config.yaml
num_hidden_layers: 12
hidden_size: 256
n_experts: 192
experts_per_token: 8
d_expert: 64
d_shared_expert: 128
hidden_act: "swiglu"
moe_layers: [0, 1, 2, 3, 4, 5, 6, 7, 8, 9, 10, 11]
router_score: "softmax"
normalize_top_k: true
routed_scale: 2.83
balance_loss: 0.00535
balance_bias: false
router_z_loss: 0.001
n_groups: 4
groups_per_token: 3
shared_expert_gate: true
init_std_router: 0.0397
lr_router: 0.00133
vocab_size: 8192
norm: "rmsnorm"
norm_eps: 1e-06
tie_word_embeddings: false
optimizer: "soap_variant"
learning_rate: 0.00494
beta1: 0.95
beta2: 0.95
batch_tokens: [65536, 131072]
max_seq_len: 1024
train_tokens: 869400000
max_steps: 9001
dataset: "wikipedia_en"
Below are experts of layer 8 (counted from 0) of a mixture-of-experts language model. Rows are named router (the router's row for the expert) and show model dimensions 64-127. Each number is 128 + 24 x the weight over its row's rms, rounded and kept within 0 to 255. Numbers have three digits each.
Before each expert's rows: "comes before" lists some tokens at least twice as common just after its tokens as in all text; "comes after" lists some tokens at least twice as common just before its tokens as in all text. This comes from a sample of Wikipedia text that the model never trained on. Tokens count by the router's weight.

# expert 162
comes before: "0", "1", "8", "5", "4", "7"
comes after: "9", "0", "1", "2", "8", "–"
router:185121221135124096120135104149152137160144139151133146107153119158140147112151191088161111105157113114105114150158155123108162146125139131160144113114168107152153160170127102104152142151077097

# expert 91
comes before: "1", "2", " |", " ", "3", "4"
comes after: " |", "|", "\n", ";", " –", "%"
router:120105161104076114119136087121136158114147151145160166104113102145182137095166156121146077093153092140089111127140110138082168172094135107141157101086167129135130145174118112108151139142117108

# expert 66
comes before: " ", "2", "1", "0", "9", "3"
comes after: " ", " |", "|", " (", ")", " —"
router:160131157112092138109123107149148137171143174151123157131133106168142161113130170119189138120124075140087125150149132107092121116126114139151140079112177122174112148182137126141159155131114093

# expert 109
comes before: "0", "5", ".", "–", "3", "9"
comes after: " ", "1", "2", "3", " $", "4"
router:125139155097094112115167093145140111152165145138127162127135123157200121106130156141144073112139130150101078141132154098091171155130161121123126108133143113161154127158097120136159139145077112

# expert 6
comes before: "0", "′", "1", "2", "5", "3"
comes after: " (", "1", "2", "3", "4", "-"
router:128119179114111129091143114161130156156116163123168173101170131150132165123160162088149133125145082126109106165118134113117118112118157137155152089142134138149128156193100098137139146153048103

# expert 89
comes before: " of", "s", ":", " in", " for", " to"
comes after: " the", " a", "-", " as", " The", " an"
router:143115167117109121097164086121162135137142121171157156110140105154150164099130165106153121113144135134131082161116129113101150159105147116164180104113145109140152125159116078116142144105114123

# expert 98
comes before: " the", " a", " to", " him", " his", " her"
comes after: " to", " he", " and", " who", " she", " also"
router:182116156099097111120143082135125166128174143170155155124120145154145157118143179112134085116146119154108106159175107145097148153113137134149145098085149075152128140155121092148135129146092122

# expert 165
comes before: " the", " The", "\n", " he", " In", " on"
comes after: ".", "s", " However", " that", "ing", ")."
router:147126141115100084114139098164164139143149143149119109138141126130161158115134166138149133099137087145095122149145123155106180158110141113129152148099137130162154128142132112109141123181084097

# expert 88
comes before: " the", " he", " it", " they", " she", " a"
comes after: ".", ",", " that", " and", " but", " when"
router:158123140121070102127134117176116144148164159155142133085134152148172157118144171115122113109125090176092117145133164137102145149128130112136150113101149118137126117144128113131147165168096126

# expert 1
comes before: "\n", " |", ",", ".", " in", " with"
comes after: "2", "6", "5", "4", "3", "–"
router:125141166130111106125132075143119142155138121154138150143138094153136145086148188121180098102145105124103101121148135119113155171106128099160125124116119118153138166161112118138132150157102101

# expert 150
comes before: "5", "3", "4", "0", "6", "8"
comes after: "9", ".", "0", "3", "8", "5"
router:161114164112104127126119092174140124159160142150152138119170116114151125123130158111137134116165118127116085159165177115070144126113145120190126134113152129119144150185077121122134136132070109

# expert 39
comes before: "0", "tic", "1", "ic", "e", "a"
comes after: "0", "2", "c", "oc", " November", "ph"
router:145122146086069104139151107123154151128116110154138137100116126141146148110159152102185143114153097137086099139126135141107129153143138087153149125084157104117109168175086114131162164137089113

# expert 108
comes before: " |", ".", "-", ")", "–", ";"
comes after: "1", "0", " United", "9", "2", "″"
router:147110189122093110134134111123156155172147152125155139075122101122150127103162179109144098103175145126054117152152120128117182159116158099138138119113152126165151131176136094117187151134112134

# expert 189
comes before: "9", "1", "0", "2", "8", "7"
comes after: " ", "1", "2", "–", " (", "9"
router:158114181126099114121147125134159150147162120160163151116165123143125170109166150093160138140169083151095103150169141144103153160124135101150149106117174095137154192174116122112149126145093105

# expert 127
comes before: ":", "°", " by", " Location", "–", " name"
comes after: "-", "0", "inomial", "ed", "8", "°"
router:168116158100094136104169080133141130144181186155136155113162112133116145150128167120141133164164132100118129114140145133088129140131144121153162142110148094162173113163097104149167137126120102

# expert 104
comes before: ":", " by", "ed", " as", "rthropoda", " List"
comes after: "-", "\n", " is", " was", " •", "″"
router:168116163096097140108134074171162126173152174138165135141134104155157169127123184103164109137156153142113105132098136133098167154083138125140134114099134102142137130157088085134144124135124109

# expert 29
comes before: "-", "|", "\n", " •", "″", " Website"
comes after: "\n", " |", ")", ";", "|", ");"
router:118106178079075112121139112148146138151131166131146174114126116163145153100154185094125104106120142151066116130119127110095171143125140107134153113129136123147145133173108117127148158171118108

# expert 19
comes before: " |", ".", "0", "5", "7", "6"
comes after: "1", "2", " ", "3", "4", "5"
router:142119177131123103154159108134132143138122121139164159121159140152144131101171180104169134133132080128090093123137132120123168155113115125134143118146160090169153142167085115119137162147073121

# expert 47
comes before: "1", "2", "3", ":", "4", "0"
comes after: " ", " |", "-", "°", "6", " /"
router:136102158118106140128154092134155117133137138151149141083141110155127162109137160135147124119152098138133135138120117108104118132144161132154134104107149126159137160186123067105175146131100112

# expert 14
comes before: " a", " been", " to", " the", " be", " in"
comes after: " was", " is", " it", " he", " were", " had"
router:146108135109093109122132103150134160124174161163188146109128140149158142111146180089136097109125103113140122139112144148132163153114135115128171094103116091122162143159112110128156160146065115

# expert 78
comes before: " ", " |", "ize", "ized", " —", "ly"
comes after: " |", " ", ")", " to", "%", " Coordinates"
router:149109153114133104128156109138099152156149128160145172125150134120155138148151164126148095106147111130131117109106145158109154154134130123139163080133157127143160174166102103133155127139120106

# expert 23
comes before: ")", "),", ").", ");", "N", "–"
comes after: " (", "°", "(", "8", "7", "9"
router:170105185082101085079147141110135147136174151141142126120142127125178140104132150121111119095174106117086117114122120118103124143102159103131145096136132117163153145187089086114153161168090110

# expert 5
comes before: "0", "9", "1", "8", " States", "th"
comes after: " the", "1", "2", "9", "0", " of"
router:151115194115093124128124145123168131163115157156154146078128105143151129131127164103166133124161118138110109129141133122121149123112146103137166128112179122158153138156075087094138113120093104

# expert 33
comes before: "\n", "-", "|", "The", "==", "In"
comes after: ".", " =", ")", "==", "===", " ==="
router:130166166087094093131134078127115134125159138143151130106161152151147122145139150122146100139167125125101102152130166118091109135110137112138170122106140098132193141145126117132140149127115122

# expert 32
comes before: " |", "})", "^{", "C", "/", "W"
comes after: " |", "%", "0", ";", ")", "5"
router:127106160118106103110153116181112128170122115143144143090137107164147124099174144096117094116148109131135119126171153164103170170128131117165137094139132139156173162177129133136152151148117127

# expert 149
comes before: " the", "2", "1", "0", "–", "9"
comes after: "9", "0", "2", "1", "8", "–"
router:159127160119131110123160133132138131156148142138155179148154095164148136102145172113171096073143122145099121145152147120114149133103152118129162129127133092161154144156134103145126138172124086

# expert 81
comes before: " ", " The", " A", " S", " K", " E"
comes after: "\n", ")", "5", "4", "6", "\""
router:159110179096101087095165090131154161157133154165128152111136097154163123098151149121147100118170135142120083122143173120106145155101145130161123102087150120146147160153080114121131141142120093

# expert 26
comes before: "-", "\n", "9", ")", "age", "–"
comes after: " ", "1", "\n", ")", "8", "9"
router:178139175126102108115153090130166154178173165122152149116147141136135175123117157110135137124147103129121115124164132123093151163141165129132167145141137094170136159155122115102136132149132120

# expert 177
comes before: " |", "0", "1", "9", "2", "5"
comes after: " ", "–", "1", "2", "3", "′"
router:150143197113105106113144120133136135155167156158169144096168086135121130097172164110152126126168092120081072147155153124085150149124134130115124116102142121136140117165128113133154132136105110

# expert 158
comes before: " of", ".", ",", " and", "s", " in"
comes after: " the", " and", " his", " their", " The", " its"
router:110122140103101087106165077153133127134163139154146136107150099120150133124156182110160071086146115137105093179144135120137126139149151081139104106125142098128125157151123095098121134123073087

# expert 44
comes before: " of", "0", "–", " to", "5", "3"
comes after: " ", "1", " in", " north", " south", " ("
router:140104161129123121100137108170156138164135161175121157095157095163140143092181175120148124139169097151122079150110176124127157159083143087122157116153145141158149151167119110148122154135087106

# expert 155
comes before: "1", "2", "9", "0", "3", "5"
comes after: " ", " |", " in", "|", ";", " the"
router:151108156101087101143145125144151135142143164163129150085121108140149182104149135132140110105119100153088117166127149145096161142108143123133142121129134101137143141186116114119146146158103115

# expert 54
comes before: " the", " and", " which", " he", " but", " a"
comes after: ",", "s", "),", " which", " one", " who"
router:145116138144115137110151115165151155139143164171143152096150121125143133118131196091116124103125107147074105155121135143147162164102152116153155097107165134135141135149101113128123156131129112

# expert 153
comes before: " |", "\n", "–", ")", ";", " –"
comes after: "1", "0", "9", "8", "2", "7"
router:162134174118078138086128082149149144164161169155176165125129128151131161133134166093140104141134117146158078116150135154117132162111135143123172111148129106147129130163120104131158127139128111

# expert 147
comes before: "\n", " the", "The", " The", "In", "=="
comes after: ".", "\n", ").", "\".", " (", ".\""
router:148130159131107093143130124170125155162155121183121154089158143125150159115159144076176104086151076124120112141128174133095115140120119117139170116127143088122137151169109126111149157147112124

# expert 22
comes before: "|", "-", "\n", " \"", " the", " a"
comes after: "\n", " |", ")", " =", "---|---|---|---|", " known"
router:128125164113123101129138088139111134168123121131096136141132104135152174132142178112169105100119116145117129132143128171138179154129121101167142090083149098148120135169126092115143154145118131

# expert 152
comes before: " ", "2", " \"", "9", " The", " A"
comes after: "\n", "|", " MF", " DF", " FW", " Won"
router:158118199080117105143174080153131141148145174143123173109124094137140158123195163121143112119145131163108090112131135165128149140098137125133130128122136145132114139151104138114154125161140095

# expert 24
comes before: "0", " |", "–", "cc", " m", " Cup"
comes after: "0", "2", "1", "3", "5", "4"
router:131095173083132121123127140128102126170145136131119144108118109134164175116151169112159110112130109168129093144145184144120137144117174106123158137090164103157156147173096090102173140138121113

# expert 145
comes before: " to", "|", "ly", " by", "-", "==="
comes after: "\n", "==", " is", " are", " was", " were"
router:159108164146095102153118099156126169161121128125147150135148115130153130115148174078158125126125103158113109118139157163115159172119135090147143121091150126164166130165117130169141156160097117

# expert 95
comes before: "1", "2", "9", "3", "0", "4"
comes after: " ", " |", ";", " (", " in", " September"
router:145132157115095103143168112138140122147151190107133128122130113139130126132154145098172113084147142112086108141126161155116151137113145105127152128074167080142141137172106112151123172140093121

# expert 121
comes before: "0", "9", "5", "8", "7", "6"
comes after: " ", " of", "1", " $", "3", "al"
router:128145153108099105123159122137150125167153137175149151107137124142140150110157142126166127127159143135097085139165154131104168127120131123168106104138151111125162168166085113121139136163097129

# expert 170
comes before: "|", "\n", "-", "|---|", "|---|---|", "|---|---|---|"
comes after: " |", "\n", ")", "---|---|---|---|", "|---|---|---|", "|---|---|"
router:148130165098088102139160097156122146185159144149156164091123097126133137155156170105140097120152115142123085115135157167136160133124166096136121118075150120139147156148100125104150143157140140

# expert 16
comes before: "-", "\n", "|", "The", "===", "–"
comes after: ")", "==", " ==", ".", "===", "---|---|---|---|"
router:168126186103098108095136129137119124128151140150156111134101122130143164135134154126127089112130092162130110140130108166107120157147142123144140130123143117164157138168101115131160140159099100

# expert 94
comes before: "\n", "==", "s", " ==", "ing", "er"
comes after: ".", "s", "==", " career", "Career", "See"
router:143135188127123098135120114142144107150173126144113130111145121113154154119153171137147125099130112146146131145093119132104102126104127103177157084126103119152139133172130124119133132146079087

# expert 114
comes before: " |", "0", "3", "1", "5", "9"
comes after: " ", "–", " (", "|", "_{", "=="
router:162135183117112100130168113129146137129156155140144172150136091127108140109161158123184121118180103139130095153103143132076129133121154115143140104140159133138151111169113110142177113143103115

# expert 69
comes before: "2", "1", " film", " series", " album", " television"
comes after: ",", " in", " (", " on", " released", ";"
router:141132158116117089111136130141129156140167147160144149089144114139146127120158163102142091126160090142096106139155124152128151146142151108182117130125150111175166127167094113130162143151119120

# expert 80
comes before: " ", "\n", "1", "2", " —", "3"
comes after: " |", "0", ")", ";", "3", "5"
router:123129179091114100115139091153119117138134135134158126118159093133154129129187155120155097087120115160107115133142136124112140145140136100172112119102132115131147144169109114111149154134121105

# expert 97
comes before: "0", "%", " |", " m", "–", "″"
comes after: "0", "5", "2", ".", "3", "6"
router:139140175115111121077134110151130125157173123146127140132128127164134136112126153149147107101137137164099082139152174138099164137115135113140084137105121112130153131175109081106146180108104100

# expert 135
comes before: " |", "″", "°", ")", "3", "7"
comes after: "0", "8", "5", "7", "3", "4"
router:179102203089104138098119090131127151124158121108128140127141113144140141125148165118172091105135132174126096169133137141127157174142138119143146151112124117128154102195086097131149184128098126

# expert 133
comes before: ",", ".", " and", ")", " he", " as"
comes after: "0", "1", "8", "9", "2", "7"
router:123127175110083104139125104144133168185157164151153151095142125134127146070137180119143125066125111167103101144147108128123168151091120121145139118124147117146155161150101128135135157152138116

# expert 2
comes before: "1", "2", "3", "4", "5", "6"
comes after: " |", "|", ":", ";", " was", " /"
router:155114176104115121091145114135159112180168141176164152115136113163161132101153152115151103103140107122105117148144140162096133171135169112142128093128159114132131144178113106159158145133112090

# expert 10
comes before: " a", " the", " |", " to", " as", " was"
comes after: "s", ",", " and", " it", "ed", " is"
router:118121160120069080153151090138153160132175148148126121129153114151171125075142175140158119082139139134092103130148127097140141163109157130148127104122148116164116150169095095127166158125100095

# expert 116
comes before: " ", "0", " |", "%", "5", "3"
comes after: " ", ".", "1", "9", ":", "%"
router:119129196130136114117160097192124148174146130135132117107168106130154148098131154076127137125151113119109110145126135117109149147117133096114143124127141110168127142169119120142166103150093106

# expert 11
comes before: "0", "9", "1", "2", ":", "3"
comes after: " ", " |", "N", " (", "|", "-"
router:124128161081082125104164089141165126164177175132162144124107088146142127118129134130159127109169111125106127156130116154107152116138151085172122111090157136142153156187105090114134126176086127

# expert 167
comes before: " |", "1", "2", "–", "0", "3"
comes after: " ", " |", "|", ";", ":", " /"
router:147132178141111119108130117147126109159136168126166184106126082162154163134148139149167108106115131136129099130130125146079134128119138102109157114119134114170135131177118106123185165169115108

# expert 187
comes before: " to", " in", " by", " the", "ed", " a"
comes after: " was", " to", " were", " be", " is", " he"
router:138113144109098107121125091148130156135157150165169136119128134170177152091159197093141103095145115147114123144149146145103147150117130102141138098084145087138157144147134077138161113148075115

# expert 7
comes before: " was", " is", " has", " also", " had", " a"
comes after: ".", ",", " It", " which", " and", " that"
router:135137148135084085135112108148164134117135154129183146112151120137164164100147148104134086099139133135110129153132107134113152166112162108141125120102168113139129152160115116113131137135104094

# expert 13
comes before: " |", ")", ";", "–", "%", " —"
comes after: "1", "2", "0", "3", "4", "8"
router:142105170118117089102140105145116145144134146133155135114126119112151130078143152097164086114134117166092100128121138142136125144116142082139135121126128100135160149171123113119122130164110138

# expert 118
comes before: " of", " in", ",", ".", "==", "|"
comes after: " the", " a", " The", " UTC", "The", "+"
router:161124156112104103139165086174160141132127161144129151083149076123146171124161179112163113083133123118096082125138148127092122148123171113170142165109164108156123132158132107144136133149089098

# expert 3
comes before: " ", " |", "\n", ")", ".", ";"
comes after: " ", "0", "1", "3", "4", "5"
router:127125160135111110119158091116129096145146171145153163103140130117167134094155174120119110066150091151107112130142129165087150151121140092176153117120144113180142163172117143124154169173099127

# expert 134
comes before: "==", "The", "1", "In", "S", "A"
comes after: "\n", "==", ")", " ==", "\"", "==="
router:164119166111129099115150119142163133158158135160147147085130114157128172091151151112168125102142140156101126144103147144106152129127153111102158100088157112142125133181082130112143140156073096

# expert 151
comes before: ",", " ", "–", ".", "0", "9"
comes after: "1", "2", "0", "9", "3", "8"
router:147126181091122110107124130115116154148121110151159148101139102155121145100159176092139113133163104141101059140127154155108170142115141118143133114109137097132131142161102114131138171159114097

# expert 163
comes before: " ", " (", " of", " century", " School", "et"
comes after: "1", "6", "4", "3", "5", "7"
router:138131163103099125098149108152141105135141136140137154126130144115139110072118160109148117089150110181080090136139161123099121149096132163145149116145135089146134154164139130108149158130116105

# expert 41
comes before: "ed", " to", "ing", "d", "able", "ive"
comes after: " was", " is", " were", " are", " be", " had"
router:124096151108110119126146116134134146124146117141157174129129143166130143098168173094149100113136117142120118165121119134096167145103151111124138066128135100142144142167124111112145165123087112

# expert 160
comes before: "0", "9", "N", "8", "3", "4"
comes after: "-", " ", "1", "2", "3", "/"
router:144095196072086130136140120146133140156156166146142141109170095142159141125140142104150102114170131136099114164137138123078133160125164125136137134099132091156150135175118103119145121129110131

# expert 128
comes before: "|", "-", "\n", " a", " was", " is"
comes after: " |", ")", ",", ".", " It", "---|---|---|---|"
router:163087156116087100121147070158151157166154150118152152116158096129124157127142171114151096097124115136101131148108113140143128172139164086128142109109144105153165105156131132092137152143133107

# expert 21
comes before: " ", "1", "2", "3", "4", "5"
comes after: " |", "″", ",", "%", "°", "3"
router:113089166135110090135146080156102138162116139126155116132153148126141123102161160121162113096129109127115086169117143130123145155124124113154155096105128133137139150184111131145110116121104073

# expert 28
comes before: "1", "2", "9", " /", "8", "·"
comes after: "\n", " |", ":", " /", "-", " in"
router:148130179103113122141145112122153152113130137111149115113143111131139144138145149113136145111187129144094118136112136139120160153131147106154162075095164099128151147191098103099127106126127092

# expert 38
comes before: " |", " \"", "–", " Conservative", " Labour"
comes after: "\n", "|", " |", "1", "3", "4"
router:153119175130116077140164078133141139159145156164152163103167143165178127124122177113160116097156102134118113135148146136089129142123131122143127124129179119120150158170105107121163110166130133

# expert 132
comes before: ":", " (", "-", "°", "3", "4"
comes after: "-", " •", " (", "′", ":", " ft"
router:148091161091093120094141086133143123134165148138155142117127078130130149124134157105169103131159145136116114117133136113083144149145129076149144119114167127178157148182099109129156136127070130

# expert 185
comes before: "==", "The", "===", "\n", "In", "|"
comes after: "\n", "==", "===", " ==", " ===", ";"
router:155120219110093123139176117153142144149133126142116147094112099126109126130153147110144121105141106132112124120125167152087137140116126107158170119103137096163125126156115096140164178160120079

# expert 42
comes before: "\n", " The", " was", " In", " is", " He"
comes after: ".", ",", " —", "\"", " Ref", " Notes"
router:115132157130112127120145095157137154128156146129151132116168127115144167092126150092151104095139109130093105145139150141093140139101154120141161112115167108182140148146125109128126115148122086

# expert 115
comes before: ",", ".", "'", " was", " and", " in"
comes after: " the", " in", " The", " this", "The", " his"
router:144098164126109125130149130139118154157134154154145127113132097140157133084178184129130099072151102149124105171136137159107144145098159112138157116112150116163149131153125089149154137134131111

# expert 175
comes before: "0", " |", "5", "4", "8", "7"
comes after: "0", "1", "5", "2", "4", "6"
router:150104166109098112129124125156120136140156122127145164091141103135137143101158158114156102099138134149100099153164171148103158142136134139140151119111127114129152147157088094110149171143074111

# expert 101
comes before: " ", " |", "9", " of", " for", "–"
comes after: "2", "1", "8", "3", "7", "6"
router:133114174144088104106122098125114154169154115150147160117140106177141132084154171101162119116148121144076094173124174125100166157094142128132163101129122107125148172157116099130161125133120112

# expert 141
comes before: " |", ":", " \"", " MF", " DF", " –"
comes after: "|", "\n", " ", "1", " |", "2"
router:153090191103109057148153108146129146157142172144156153113120091144128152110141167101165087109123153146139108136124133160111156134095114151141133109100117123120154151178119071114139144144128106

# expert 184
comes before: "0", "1", "9", "2", "8", "6"
comes after: "0", "9", "2", "1", " ", "8"
router:165132196121101094116137132151124124157147145187147163104148130144144162119136179086148114106138093133112096143149143132099140154117144111131126109087160104138141151156091105134179143146090102